config.toml
num_hidden_layers = 13
hidden_size = 448
n_experts = 16
experts_per_token = 1
d_expert = 832
d_shared_expert = 0
hidden_act = "squared_relu"
moe_layers = [1, 2, 3, 4, 5, 6, 7, 8, 9, 10, 11, 12]
router_score = "sigmoid"
normalize_top_k = false
routed_scale = 1.0
balance_loss = 0.0122
balance_bias = false
router_cosine_scale = 14.0
scale_expert_input = true
init_std_router = 0.0161
lr_router = 0.000312
vocab_size = 38025
norm = "rmsnorm"
norm_eps = 1e-06
tie_word_embeddings = false
optimizer = "ademamix"
learning_rate = 0.000288
beta1 = 0.9
max_grad_norm = 1.0
batch_tokens = [65536, 131072, 262144]
max_seq_len = 1024
train_tokens = 2078000000
max_steps = 15165
dataset = "wikipedia_en"
Below are experts of layer 10 (counted from 0) of a mixture-of-experts language model. Rows are named router (the router's row for the expert), down (a neuron's output weights, with its number) and show model dimensions 224-335. Each number is 128 + 24 x the weight over its row's rms, rounded and kept within 0 to 255. Numbers have three digits each.
After each expert's rows: a language model's description of what the expert responds to. This comes from a sample of Wikipedia text that the model never trained on.

# expert 2
router:103135144122142185123123133121143117138120147191110141169115093131141083192163140121137125161136114159125168122139147132119110146132114140142160143094104131108136131148085136083118112134157100149121094115160126115106118120186165130096083069134099117112108088167127140152106129111144136114092090180150101150112133153133113139073112125091
down3:163139116109158137119122116148134109133095155167136140117137104142147110094118137173098119112129152103069123109078112157103132156165154135155121056130136151154123151145143131170150142136099117113133168129096155161129095116125138134126140083128132076124114120123110138074179171109188068095105120080137092114134142135112151119185113149141
down4:132098102092150122112093110127099163157095121144128157152127103092127102168139154154085140137117144142138127076107134155120099138147155120145168117118100096144143133073168113125090121099054083106122115122140159141153116115136103141095159139103116148097145083091137126150158111130144159148100130133129123127109127121128082114131126135124
down5:119110147124151106097124126164159089130108173158061113122121140117109124150140122144105153124141147122095118143113140134113161080151144153134137151118128138111145125114158120170135116154135116138107143122124108121142080098102161079173153101130134100150134151105138099148171148134121136100123135139135128139138107129068142168156089154120
down6:138153116118127169158156079161115135137105159097084117130144161101131147123134100137100137121175169167174154094082083120184099107132171105123122184143130126167150132148091137108155150116082150108157168095126146136148153163151096192140115133104150090107164122109124131110092125144154115102117120132147132140119103155140116164118140126118
down7:142155124094156126113128120140118056139118107097122145159109146134148148146154109146080147130112088119118112119114172138112161120149152167109163153144122104126106123100142103109124075117170126151086151112158079098151144134131094125175149139100117092131095116144125158134110085115115150124181129137122122120140164123125096125162146139147
down8:110140093153103129137178119123149084088124110149128132089106120146132139140147107155128138153163114164151098151139133137152093120125156123131167151124146111095137127164110123162136129148082099183153118161119126163121122132104122141144108115096119135129089108116124160148117097123153145149190161123113103120122083099111071141131106085159
down9:115134187141142183161095159118136160138119131116134107141136186134109176139115163078105190097093134116138127146123129115136090110138080125127125177150131123143179099131104116150144133113078124162101115115140110167159152122176144118114129125118126162040122143086107133089111098097120111093116141122127124122138100143137121131134103122157
down10:143167116100121148156141062194150163120138140099104136123123111123143148161115103140086131138126158095145089155132140116093122148132115121080112101129149139110136142146142126136108117132116115090141100099103141113120117140164124131142145139079108111166157129098104168081114105139108156125096107130154124119138049175124081110098125160120
Description: Determiners before nouns. Articles and possessive determiners opening a noun phrase, often after prepositions or verbs, such as the, a, an, his, their, its.

# expert 14
router:138116075132118149120157131164133134137108111142114135097103120103093096077144131132097127104130166139120144132133160115140131157136150121130188113123112114173144103129135151123115115096167119117076115132130131150155120066142115144135163096159090122141134157141144125134130091091148093118160118147083145133155102097149154137115153098142
down0:135110116135154108128126137125099075100086123159170125120099146111131110133130114140114125142094108099102100097123170063125112160116141136124142101125156093151136135151195101131154114096126100103135150153122148139117151130177120123142127130150090146157133076102136109116134142155112118127136179172126132134148138160153155101110141114134
down1:127093119132138152134155100118101097114174146151122161154166109161130085140123142134133055146135116167141102107119096124109136102097122106117092147113127115131170114154129161139126123128156162109111124114135144100147124162136097147131108156150118147125166144164104139099133141155149139103116112127100114145126172095122132153157132139116
down2:148129145146123134114112104119173108130134122129133069140176184073206106103119101152090198131113150130142128097119122133105103145090118133130100141132123124119127164145149157151124112123147167109137125142119159140105111136098130126147116140149118134153100113132105148113100142098120111135145190083120137110128089149119166101115123073118
down3:115146158141137121126136087126114142150120160129154110118092149147128147159125128133113109154139110119120110081068100166135139146132146131151122114114140186115150140128110122115171139097146133147147139144134106087159123108113132144142151118150117130087130128136071099160112169129127074123084133165149118102118196161116140113088106139107
down4:151120146135124099142155107147107133149140130095133118104131110153150141117104132144112101122136083150164116109133151122120119154148096119119201103123127113164119126137095131084149121123137171107135095115146106132106106150140114101155121179117154134107115139113099144130129095119083145123092144153131101048129171119121137103147137157135
down5:113124125099127129149163141182110121138133156122160146173170125125133105095142151123178128135116107180115139149155125168135162107144135092147093146182116126143124118152129077139157148192126168109134086201124147140136123113133166115136145126083174149094076185173115123156122151116105114120150091132127154109138133107128121100178130147082
down6:133090132153112148151117136137111111080130129091135092097156097120098148136113112113105137145118094117156135118115124121137114094129137102123127117126106164109101142138116162183089084127162142134095150141120132117147124130157114142150144123153131111148119118152093145141156133192112124152142139102105148151118129151115115143151112137123
down7:163128128130114163097096125142135119094107148164159113145156105161125140167126153108152096098077127116095130143125155141131119121106149117160091170088148132069113154119177079151134083134110082129159138165132103083157150138181104095107110117136074136121123155093098147148135145123122199125127177112103130078158180069124108127151131150147
Description: Sports club tables. Spaces and tokens after table pipes in football club and season statistics, club names such as FC, Rovers, plus sentence subjects He, It.

# expert 0
router:071147131124113150152085124138127130106125222155133136130108147128114138092136125110141133110129137136156113132140099138144114124136150102155107111115119110144138121133141162118135120127156135158134172134104123131146105106118113114073151109141119101155153132160111153150124131145132146139111061100134121140135125125146118162158102107103
down3:126159148162118124162147153150156161117095116111159138123149101157133146165142148163131124124100162130108130157123073142135118152128125121175081135146150097152138169113172117157154149167106112129165112130130129092140141152094126106136167116138133116116103105126073162171165111162151055155111159109175167081131117107120105120137139129082
down4:136151122097175096150135122143106106132092123093107111141111114126128149132128101122106127140114171132138094108152089125097109155099137116117118154134137158123137147128095154125118133095151153119150083188103112112155134092157131073101108163117128158169117141120058137113089134139144132159159090122099119132118104111148104118136120169137
down5:122144126104124139098121156106093118146098141106136149148166111118084095139109147112121139066125162127136129086102138138135117162155132149162147121095149100143086135118139147109129061107072118134135193102080114091136077095100148132153117116130166125124089115121124136092129167148140113134138139120124114101108134144128106148131098160136
down6:120106155126118147136153077165084101122090075126111086130131098135168134099098109071115096122162147114166139118130106134125127119133159130141185084159108125136121098132095160129138110108077156112124112126142068127116146124134083132131129145088105165129144102180133111161094124084156146134131136124135138111117122108160149105123140140156
down7:105186151113139131156142132138155158128113160162147170145149112140105129150107113115139148135134165151151123148170117073125115158128126168106145114088099093127156111130113135095170138106150134144143113134137077132075128114098099134147143104135141111122104151198135132078087162147154104128137121123152139125133120141125123105111139149140
down8:157153152074127148134146115136111102137114164146130125150103175138125085083095123177151135129134107134159106157127114119113099129095101122137124121115140112145143139094132136094126134136139111120112094148086150132133134118108118144122118184138106091130122162121136171115104100151127169121136131114081147160139156114155106099120147103149
down9:128142129108114142136118161153126142125127150102109096151182164136142160121160125140059145146154131138158100102127185113155093130121094124127134118135119142137139091146134103143087100136167165119135100148142127107093122142107093149090097150133145148094142139117103148115103142103117113137166113145177106181151123152112118107127165162105
down10:149094124111132093119142104157104105097087162146141163140086110140144153178132121145136137132108076149160091080139135100115130092138136138089118118163142123121162140174128132094095102105115132134104117168147109148111145117166116109174105160147115139138164143075121151107139136144108154130136156181133121090135118110136138129132167112170
Description: Clause-ending punctuation. Commas, periods, semicolons and closing quotes ending a clause or list item, also concessive openers such as although, though, where.

# expert 3
router:125108148136149122179111083105147109111121147133112071124090146111125102142180118139123139107147133162167181095090154132100136103114125144125137172120132119114119084145141124122154110120154144136137173119170085125094128123140112124123139138140094150174171093151139121133144139129130151130153125132104136105145144127095143159130082127135
down0:179123072167108106125121117125146183107149100098154160120119104151145108159139132100106128122144106132157116148135168116130152152115128111146137140163147180087144160092136162133120124120128103148141128146136131126109158143115114093148100065146145095108127171134152132102165125136128110102113099144135119094091110137145144146139141136139
down1:134130092127106093185161131141113153138110158104135099137109137188081121170092122129164143141126125123137112109130130103142082140137137151102141141130100161156097115118128117116161131115155174114152153145115132106154146143115122129129177141089126156103108112154125128136104144131155160140111094091113132151157137115117107135134134103142
down2:115136114093108174116140163162157128149128121143113148120104182107110121097176126148137141114161133125121118128187142111120120131118173100100129164101135119131114159113120114136128130160153145140166127126148114132160145114099106150134165141157090135131128118121083162100069115119157127122121101124119112101108120133131133099118150118104
down3:155121139144150132138131121123050150135177142088140104143119136130145096128135139124144164132098173137156120115122122114141145145115113155128144110122166115152140105124143110118166144128130109084120108103117120104091081073142124141111147101097167135133097088127132116177185121110131120138069140102100151151120164151091110123147158120130
down4:129155129117112142175129150119103105059100147102091154128171120117099148126118146119174126143116117141133139125125130140118110145110134142143131125133166091140126130127140150134134136108097110147145120116127147177133159150074100133095137110141156095150117135092114099123118085157120128082142132083101132144146071145130131158092131126109
down5:132158156080125081111102130138089068092111101107079093135142138124115113130093117096159108114110141119114128119119105179149143147164131133126084114132112089165126126126153127122139123148109080133174135093149106172095080142079134136138127106105128131127118125138124138118107151133161129177122121124138168178168086142125119152205093144142
down6:099125094097099129109164100159123103123114067128127144147139164095105130120122112108145133158108134125138111144112137149116129104145109125098158125100057157127105140146135132151158176110115093140108117135116109152124092129129114084105105120067118128127127105091104152175106135090133141154084130142173129097163097144121116132123095135226
down7:185157111135126099157134149110114108135102148162111162044116108159108112117157113119121105139121144130168139133154113096087118131141111112106142125097153149095121154095098103120158113132149155106124101106116135124118123172139128152165115117121116127129143107087111084077108171118158136138180124040136089102136136116179137138173125154153
Description: Infobox fields and main verbs. Infobox field labels (Born, Genus, Website), year-range digits in career lists, table numbers, and main verbs after subjects like is, was, returned.

# expert 1
router:125106110129172133121119098141124151077148113160122160109105085150123125113102097109120163115115115125098107119162128146136115113111106111118126124116086133110160136119116143099129110119116183108147141108173140155154121103160135136079099111122121095143109110126137128144110148150132163162114115133139093146129149138146119156159125115078
down0:134171081145105101147118109146118082102109157109129115150119081110128114122119140109199148134135135183142108137106128157148143127130133148119086128101104121110138100123139083114104106129114112139164145123169126186108114101102121093145110113095128093110141176108143160126070157135146119117114183115112131133118112138110107133165166162126
down1:128128094178171149129118128129124131150126104147117115137152082132147166149186094119092107126131117158131121132122119105112132142115110106140100119149093162145147107111132087107080124162104123135094134168053155124140114112107128167164124176171164157163131157125121118117116134142133079149137139139143115138140130122143123098149105102147
down2:087112126160143099123163095143141136122100119113102114143154137136147157106183126128090126120153107176136129127104115126131120100125146117115140162148141147132122110115112143163089124101113108114130126111116105103125115119112157104121176153151132158132147123098114114169149188141112124101169133125125107060113109158117140184148132093104
down3:155168132120134103143144137164110088103137183162159114120118088130146130107082125105139143116147164068112129135128136159116143146129132160140116146147116123109148144107103198142166135126081139131109070156099131127152155141128168117119118128138098118126113139139173160121096139114116111128120079112136112146146119151102151140118137132112
down4:165156093133103129101099140146166118131101088098134125126097156115107109121140106135161163163124114138143146167142092115114147120145095109143123126124146131097096132155136133142138145125105109116121120134085071117153131159129105110116134125096119121133129114138124170121158102130130117132109138104119114091133139152129117123120147131134
down5:151133118090090163147136128133171073111147163107119131137074101136112144150102182159158119142146123155131104093095151136159128121161088123139092159088109095133114073122167128150111136077111121116104129081147132140111195105144096092128133124131112119177127125120149124125098158131125139121118133125089131086135105093095118145160122141135
down6:108101115142108107072097079134112148160118174144125117125141111155098124124091132104104107118133135081107107146116158147119067132093130132115143139101140097144110149095128120154116147118114140128125111143145118134101124118112109105134149138165126166098109144081119176114152133130156130088098111120130088104137096144117098122165116090099
down7:138150121104139114170129102133120111129069104151120141150125124113155132148103089131110139070116142104133132146151144126155124127113147097155113154138141110160090160114149175163109137113156130095145100165110128115131174091121148130122122109134145159082118100127096121125145147157126154092103097144147121110166150170106116113148138128116
Description: Quantifiers and numbers. Quantity words and numerals before nouns or verbs, such as two, many, several, some, various, plus numeric table cells and percentages.

# expert 12
router:137151121172096176120096124078138125115101090136133119138104102164141097155125146137118116110138150136124122119163103135157120149083125149044154150119096129093163162132108145132167156111180147155125106134138142111140101120159142124131086136132114124147132138135137155139076106124150159132122126186112087109135149152128137099148106153106
down0:157144176114139116154103151147135144104105109118141165115136142123144094121127134126135111079133103088129128128104159135112131146119101106083153141128109102112131102109125087113136105166112153159106129114090133130165121124131075131140170079139138117136105142064124150143165106132143095147120152177134117130121139129093138144112084104127
down1:141197132096109131134171110157153100134125138099159138171136145107122134170147175096129148141132104104125145114104105134122117117130139112124118140144138109151153069141144107113108113153133130120183136127127124091137105119086118149118133129082182096100103118124125142143127138137140158118139135086115163115108102154153178152145137149133
down2:143110129163158150064106139130099156121165112112112163141139101117106111140093149115136135129135168180157128165120091097087109131136128142122174128101142160100125102175116136159168150109111105110168116138156116119148097143129091142111155117116112114135147091122088114111148138116114126149112187137130087122115099126060100115092131121139
down3:128139115122152134099146159127134103153135143119131100146130107116114131159122100134094133143149111115118112154127200146145121150117144113118169113114129121153142113090124058160088159150122130113146144067118131123105113088150094108161161166159123096136134100101119112149122114102100141137107114128135134146103168154158090101116130154104
down4:159132141180130108116150121108179124136149154118123149174147118103113110136100112118114125114133180136136173115090114083105128113090138113127202073143167157091141110133149153164133154144096124136117167077152070136149117090143146176145146088142143177099111121098131113103138133116108160137135171104128108159191122136112145120117179146121
down5:139096103115113114109116133127117171154132134132134152087127122074161099144078118139099091128181153133139109151143125129133152173092133162125121122147108132101148140107112104136119079110140162136129105101140128125109149127113053153102117089173130112089146126121108130118137112135116114182150104167121103152110139157074132141123145139121
down6:100083088141082123091177111128135105141166090106152124097111107209166184118125145121141136096142141110128091168153117129167172127143128147163121116125138143142171171134187148152108166111145136164157140161108149144118104124119153139156158137119113118172107137153133158146130114132138158171116115111165109125115148133109085120129113104149
down7:125116153116116104128089101121120174093140124145152154095146162143133089103135117127123089105082121086092097140118131154104139135154110124089114135093147162134134127119163171147116142110118117131137123095104145118134145129105137131158154123078153133099103102101147153132117129113149114090101107129099163108124100122177117151123110123154
Description: Adjectives after articles. Modifier words right after the, a or an, such as first, original, largest, main, and decade digits in phrases like the 1990s.

# expert 7
router:137106142139140126102133147170145113136134197137104148149117103108115119073103135126108123111128105143134126131120112128120121146133125114099122119137124123090122101154094147104151118139137124125144144119197132120105120120146134090098119171132133120112149128154092148136154092140146181147139087109142097156128129099146139111141066099106
down3:128154115117177151141075104109158141129139160108104126149140130129125165087128155161167121120162136113127097117126135111104135114148140113089191084115127144119140106143153086089142171160148156156179099112128117120099160125117122120126123168143125181101149158129099122104142116082120138161138168084181162121127099119131129110116108108124
down4:106122173168120155127156104114161127137148114086142099110111155117181124161130097113137120136125137105131114109128143139147121104141132142079095107124164204119122151106137103123103161102136117156115124133170106093112130116149111142110116133107128101101090127147074171125123144147115140143144125125106113087162090148181119096134164140152
down5:132169129133141134141133186121139133116124133189132129110139113115069075163175084116149157186141144141165084101095102111148104093154140143182106114103122114145101053113112142137111165119106131160121134153088137095134129135099156165117149090148092062145107124104130133101118157148130125122146128138144125078148116125106144107116179165160
down6:156104121157140104120098170118140161161128174169160127143156132118134141144162138167162145108131159134119071129091121114132120155114130145145109123156098092127123112159134115135132179166139127127128085154097125143126153096084077152145120169130122119147121126192166134125094112130140097163129129126144136100116129107098112105138115137123
down7:129144149132144122146160151121109143087143121121150161158111188119155120120098105114074110134151152129086095122114110140147127100136127151169134135130152131098110142130070143113111131082067094117085102153146114134090102108117149105099164095152173147157074162114096138148119117166108119152108141136104107130096111158123172148120114165120
down8:146125126127124158114147111152151136085110130110119170121141128145092090128118124106157112132145134094103153109093130141100136159114117172147098149120130112082131157129099153110152126129138120134111101131120128126066116137096140156152117140090142085127108152160138128108128155146105101143115116151112108089104121133148127087134119167139
down9:116181154151120087165093119125146138089129136099149183156176125139129188139094115131158161153149145136112114136122089117129131143116116132140113115106121132131097109143158099164136094153098098165171117135081140149130146160139100147162164087142158145122151098094080097170159121156133147111062145101155125131193115152146124096109106136069
down10:112164166080109128131136158164158110148137141118081103114119127154166115122173129142125090124166133134145170126153108132136133120112119120123120102156147174109147153126128154119151124121109150095170121086171109159143136167070136081150101130161142124119116148113134100122119093120185079127144107115125116166131142131119128167145082150081
Description: Prepositions and conjunctions. Prepositions and "and" after a noun or comma, especially in and during before years or dates, e.g. closed for repairs in 1862.

# expert 4
router:076118100111113107125123142108132140099148130121116101126111149138113127076162132155134148086114080120122118127128127132168114121135134097137132140132129176117144141138138140119166159142111132134130125117138140171122138130149162134068137084137100120142133133138163126139165119088146147119129081148160134132149173122121155142109134091127
down0:092181141136117159143104186130126145086162124104149109127127159121122130142122107096138135089154134151152091147101114138129164156133150113129142089178184133144104155131150141144161139078160096124129127131140104145074123111122134130123106108111112154112071120130118131130153155096138106170154127068099106089135138131161124120161094166137
down1:145153160167159149114134128121172151121129149138133121130103124112145072135121136129079101167077118152111090100122094102142110100125151120128103147113120115137154123164117157137072139137075129151070088126129157094130159103144110144175141116137107148155118128150159162113087119136134161112135127126152107116157184135078097064112170185115
down2:128138128129125146125166152191136147089100097140139145129139144094117134153174134186133170130105099157165131152115145121095173116127114125124150129162184095132121146114125160144143142142185148110166156083149089110123127144104162102151132105120125120113101139130135141102119125122105119126112112163100151123166132147122086163125110153155
down3:164150101145118114122138159148116088092155134091117114077141098145177116120136091158148130119155092090143161141120100080150112149126101083131143082134136128154144127116125131154068108134088125165138082130084135100134129099114184118133100112174135133125161174143093128139095081123099122142137130081115129113114130126186164140116123144138
down4:137152131115119139117142156093137144118174133104139142102098128138131092134089128152121148127134157143126119111123133115117119127114089096132123088153146115137116104158108097095143108117154122127153079150095131116164162148176145116114170153098111130120080122128139116181116140148110099128166133120134128116086111079155191091115130139143
down5:134117143151144141124139171079146151114145121172135127090128128142128144102112137166113124115083113102147084107133113082147128123159115127155109146121131143123139111108159138097136100142083137127115146128175127078135197117146145139160150127092167076120117134108148129142145111108115098095119091146123133171138133137080122125122148108107
down6:117091064139116092113112128136128111088140093113108128173162195145125138097154172151113100109121158128135122151111093133129139089164125095146137129134108134139119165133122125141157156092104121131122153095118103146107171099107146152109142116080159157115137142134125070153179130130165102119102096116119138115121103115140128173101112131154
down7:123122136162166124126125137125079137110127108104093114080118147164146137140098128159092103115089123124140135120118116145090122094121088147105137128140128107125098107152131115096127077179114158105150137150133112136147105136167123122101113117137116160152097100181100144174112119108118143107116173121150113152141107192160098169129122091091
Description: Phrase-final nouns. Nouns ending a noun phrase, often plural or time words before a comma or period, such as days, games, season, years, and date numbers.

# expert 13
router:115125126160148108134102100146112162143148131147114141124121121113159085122139123143130101088144103127135138144130119148137115113099108113136137124137153202138192136115134122149129083126167146093120203156138142125131117073147123142113181167093100102103069184126145151156113129108115121132121130150112102117171174118125110137148136077127
down0:153137130139132157127128118064093135146109145179110193134140109125104139161108121095158098109116134112091124114131148141138139118108135073162175111113069140164160114185154143116152131108160129132113093142121156108124162102143121136121149166125116128145158141086094140084127193138117100139134152114101137122075130128133136128108112113105
down1:113127131105089135121128127135152165099175122146091111075141143161101155154146108151119143130117117149105166109135094104098148131127124109131143133143113175147150145148141125095095097141097073166174143124173143155140138149164140153132164101160135111125091105124090100108126117166118118127123114115142061138119133114103097118122140160083
down2:171071148102157162150123152133115121130121105176126114145186145068126140154150126129113097166082140106153106129123125097119092132133169145124130125100136079117134134096091147130113133149100101142101148073124114151143118121090140116095100138162155116132110129149166124122155136113112134131130116108155147104105114166103097138156145134130
down3:114112083170153105144128106102119127126102150122114102132145119091148106116095114127135134153159118096156135140120126133106158127131093168150121112152087172123104148118174129131149114139163101155198130123155113142147171090121170159102115110134103121132120100125102150118099104112160164164140151107080111128128123131180156156178135121131
down4:120106140142171159107086093145117149134131074113131113117127106154157168117121140182133089170101138144147158125135129110105144099120102127111117136134112158141113136161082160143149136136084105134164172113143150126125118142138123112136142148130146124163152128087110122130144108139160130169136176113107122134209149117110113072136113104136
down5:123125119097114125144124109109105128116123172138127113200145133174039162109135120071095142136085114128101122111111115136140126113128143098146076138098095141121141122134156167137104157132110095147140127162146123100134124099164129128124111114120116182144145136135131143132128133107109126103138125136128125123074106094121083169126084131135
down6:120097139112126171107130091164134142111115146107138169147073077148143140125140124115150148134095100150084133134117146130109169155067111153115144131139153090133125113102138123111142133115138115086168109117126101118137107131146134153151137121142123153125105137138103169099116170121133127089130146109093119071127116134075151156194129158139
down7:103122094136132127128111172115121156139163108118139152125085110121131144149134086135119111134168150147153127107117096112084101105180176116121113126119102141122155137125132130156138106123113084125101105111144119078131116142126100149125102166141116070147144146123115145088160137106164152126130154086141144097120110166094102105119086103151
Description: Song and work titles. Words inside quoted titles of songs, films and games, especially pronouns and love words such as You, My, Love, Tonight.

# expert 6
router:088120150133110125112141136140160157150146153166135097136110091148091111163120108114136135111114122105145095150124101111121110154109144142148132087112129141105160125146096160083158132165177158138172128140141141113130122112150141104097156156130121139146155098125107153146139098125127150128114119153148133156157127111169145123111138099102
down3:102150170116126159136098129135130164144120131117144127094143126129143155130150129118125146195159104176116101122131136125148122117161113148136143096145129066165098137128142082142100125089088098129167106143115140084115101118182103125188117125179138131125117153157114168125122144126135144153116120135102116130081140136136105141121147145120
down4:126129177165114151152119111140101132108115112142159161175102128101132135138116168119139095122092100130075116173118145136123158105114155147110112166113136088116138154095094127097114193134127101137138106173099127122149150121111121150151126110130075123107144125100094142160141101080131125117107133144118107182121129115094159136106122157103
down5:097136126161184138117142112150153127159143110112137124175151115119086110133133155101093105146139148131115102138102150178105129123167124165166150177127129116148143140099117084095146152111092123152119109132151131117114150141109176162104155122098142114125140111105146151139150150127122127132094137122158108102105103142115120146143151150187
down6:159108104161111186125156110115138115131153170070135122101123079123162108144127140185058123126158148130115131129118120115096103141111085137140122143133088119103111092154113101118091125123178109120137114142111174140113109141107106114151123175154106120133115122168104147137108142112127132112116152099120109099103113123164124078125147127156
down7:126117131161174145141126158103111078128152103104125139129197116163165132144113112135153171105142134118116134125159155086096125134104117145188122100086140120159125140141142143176114147130133114142126116086097113158119125115163089105101126115124151120157083112166153133160132154132154137125149099106142152124119100139134145090129116120144
down8:097131133116121126136118144104127160128106086102174155140123127139146154105129163078105135108136156122100154127122112121115159130096137149077138148124154123141085132093074123170084101117136137099143141119172160128113117139132132089172111131141082139168119121088083112129167145115150152138104151153148133138165085149148125118119148120115
down9:117143122187174159102137119123128097136174112158126105108080147095129085152125111130147118123127174138131125105174095175110088117122141167107147159125135114128111093088104139152117132146123116131140110150145147149120160156102146146106146141131135152125194137125179128121174136114144091151129130150125096135120156118151118154164075107105
down10:104087144158111102131137154177139125116116145120091178122105097136125134109136168111143147117117148092126107148126091165063096113156133136106125127113169113105111145139120120155119116142121160147118104150147105080125157115127090102104162103130111147111108150149125103102082119153131124164110124163120150112095168080086145137133124154126
Description: Scores and table numbers. En dashes, minus signs, percents and number cells in sports score and election tables, such as 13–4, ±%, Votes.

# expert 8
router:103099119106131117117075144103163118118124128122137140147117119126134094159114080135117127105141119152188095107128122122104140147113143141086154128109099139104136123121141141139121125129216154144122162150143142132109108113126134115112133108153122140119105142142135145160130100129134116151097096112143122131139130113131124118099129119132
down0:143145077098132095121138112174103117153099122163155152114095158139121149161117175131116139122138143165127105095134105066112129170134120127082119140166103120141118142156092114150125143092149160131117114127143125142148166135133196087167114139135143135099125125105119126114129144161144147140123090110129109103103100130091121112162077121141
down1:139140093127136153108120116117093119192139141127127120144134135114119132114123107101134115150129141134099118118146131161104097129154117155136140117093100148120125137114109159104077118163107131133087113121124116098131149121157144137134122160133128127110138152072101117112119119152096162168125131114148126144141131129135113130133141130118
down2:096111117097137183110124135068123131112144131138161145144113114114166074136140119136170141098112131108138133124158142126102172101126128165154153137145193104072145103117118120170132132103103132107094125107134130132135127186147151145109097088128126085155083143128147113110099163148124144108149127140113157133113127081113130148172125132157
down3:123107110140149120105129061148140142146172149165127154169090103089097111107129154128157117113147142115107113096105140126106124154141094094109104132110139154074162110157133121124148167112151136140115101149133134149129142120099101152114111139154138129128088137129123156083123119144107120139144138135120086152131133124140131056148123166113
down4:109148134152114152102133158145135127110115096131105138175115140127125101115157163088118121142140087139143118116144121082147128135134114120130124140138098135144109147142101125145186146117123149139163119132104144107077167155156114142125156125135115162070141122144126163145172112096140077126141108113101136161117085149119089077147161099108
down5:144119106101083098093121122144133144122165149129095137117105137120136135136147140115140099107075099175101097137100124131144094125119134149149138146132147108139120113098107141154121137148137126163104120105127106089118154157131125126137157124064164109147074166118104153154153168103129147123115140122112128156148133146128120113132111123175
down6:130133129086098108105087191125112165122141113102147152153132136134145130141120144119128125117119100097109122105097143146084104120106153112102140166128159095132098118150143166175140128113105129106140152141141135099139149155102099129117147090121129112132112110058133112095146160133104143111117106093149156128096129116130111144147137141097
down7:103142109183158168148163124144139112134135166150113127150143147113111124148131149156112137154123124130123131161111157103142129077124140090105105079177126129107123119138125150078130140141094137112120131176127089106125117171122108172134127182110167121140120113150159133104138104132126190112131147112126102111116103137129120094152122134151
Description: Parenthetical contents. Tokens inside parentheses just before the closing bracket, such as born, disambiguation, sic, country codes, year ranges, nicknames like Jack.

# expert 11
router:144175094139142165110129161140152103080105104141121133160148110132132106129161096161093124123116153150155135135134125127119146156124095122090124120133125121138131166104131100103122109150164124151105170099156166102072119090154146102126139098133134093116134125119137144162149107105114113119122104120162076178156138086115135104109106121139
down0:097088111141144134174121125130149096060110079111147160109111138103115109116149146129117142101099140120121112154110152117105086128128120119080150101161135117105080104097155118107167117159143057123139185084121109133149128112122102079170135119113100132092123146149136144132151133130153133118158160185156140114117094131161156158135158163145
down1:129139114106107104158121165137114156155132123141126171127145128127126144114122141061096096093107121198101117101114126111135137112162172141130147150111141126142109154083131085114105103108146129102169146120130171124167142113121088121202110135137094138120171082167149112143173143106150124109162136141137140144115115144102113160127124118104
down2:156088141097133115111125135162124156150108085134092140131128127131102135176118182122129133126121104107149126114126126145155157124114112163108126118144116145155126130107155136115154153150140133142116178142111116123097113152139144145133142124112117164146124109162152092104134152160130151079165122142132133125162131154098121121146116156133
down3:168109122159125048084145169140113117136141143060119156164090099125104125086123150127132140145113114118121090111098104146150142125110178145118159119089110175145090127140103107116135130153110134101148131140132119132111145108133113075088163121147129118118107157114126100163144169083097103100147113111120163081147131141114125112092126113128
down4:105125104130137154113127142137150122119112110164112103129094085149133148130146102140129124136084099111106131100146104135158157152152153130167120153180113103091166136140160100144108140098113103119140161109142124136186145151155146148155198131118114078149136092113168134140142125145136120121103108156112111154142100117119133090145130140142
down5:141153092123113118134088133122126153113088165093135119116105138104104143071126134174105166111129131115141138133096129114145083145116152065109118120117122129122113117133173144134113104130103149162117122112134079163125139100132148125111131162094121119155126151152150090169137113196074121144127116138132113135144164134121138163134099136113
down6:090137170103137097154129146144082170117106113087128169128134119103107129103142140110144144142137127117120121141137131105128137151118129169107109142177119091155126117092123126135106127153129159102137153149150157099083135097119182156142090151149147094137116131139150114102150120138145091127154136109136158151125089134085111120125173158177
down7:100118100131122098123132143169117145066183135089126158153099121156137145136132105123103129129109129137122103117097138083138157119126150128144123157139161120139120161133138145104147130156091174104162126106145116150132115156195108141134139101134081130120111145106134138111137144134134137136095117112077145079136141109093116161122143117118
Description: Taxonomy and list punctuation. Colons after infobox and taxobox field labels, latitude and longitude units, and genus or species name endings like -osoma, -opsis, -ensis.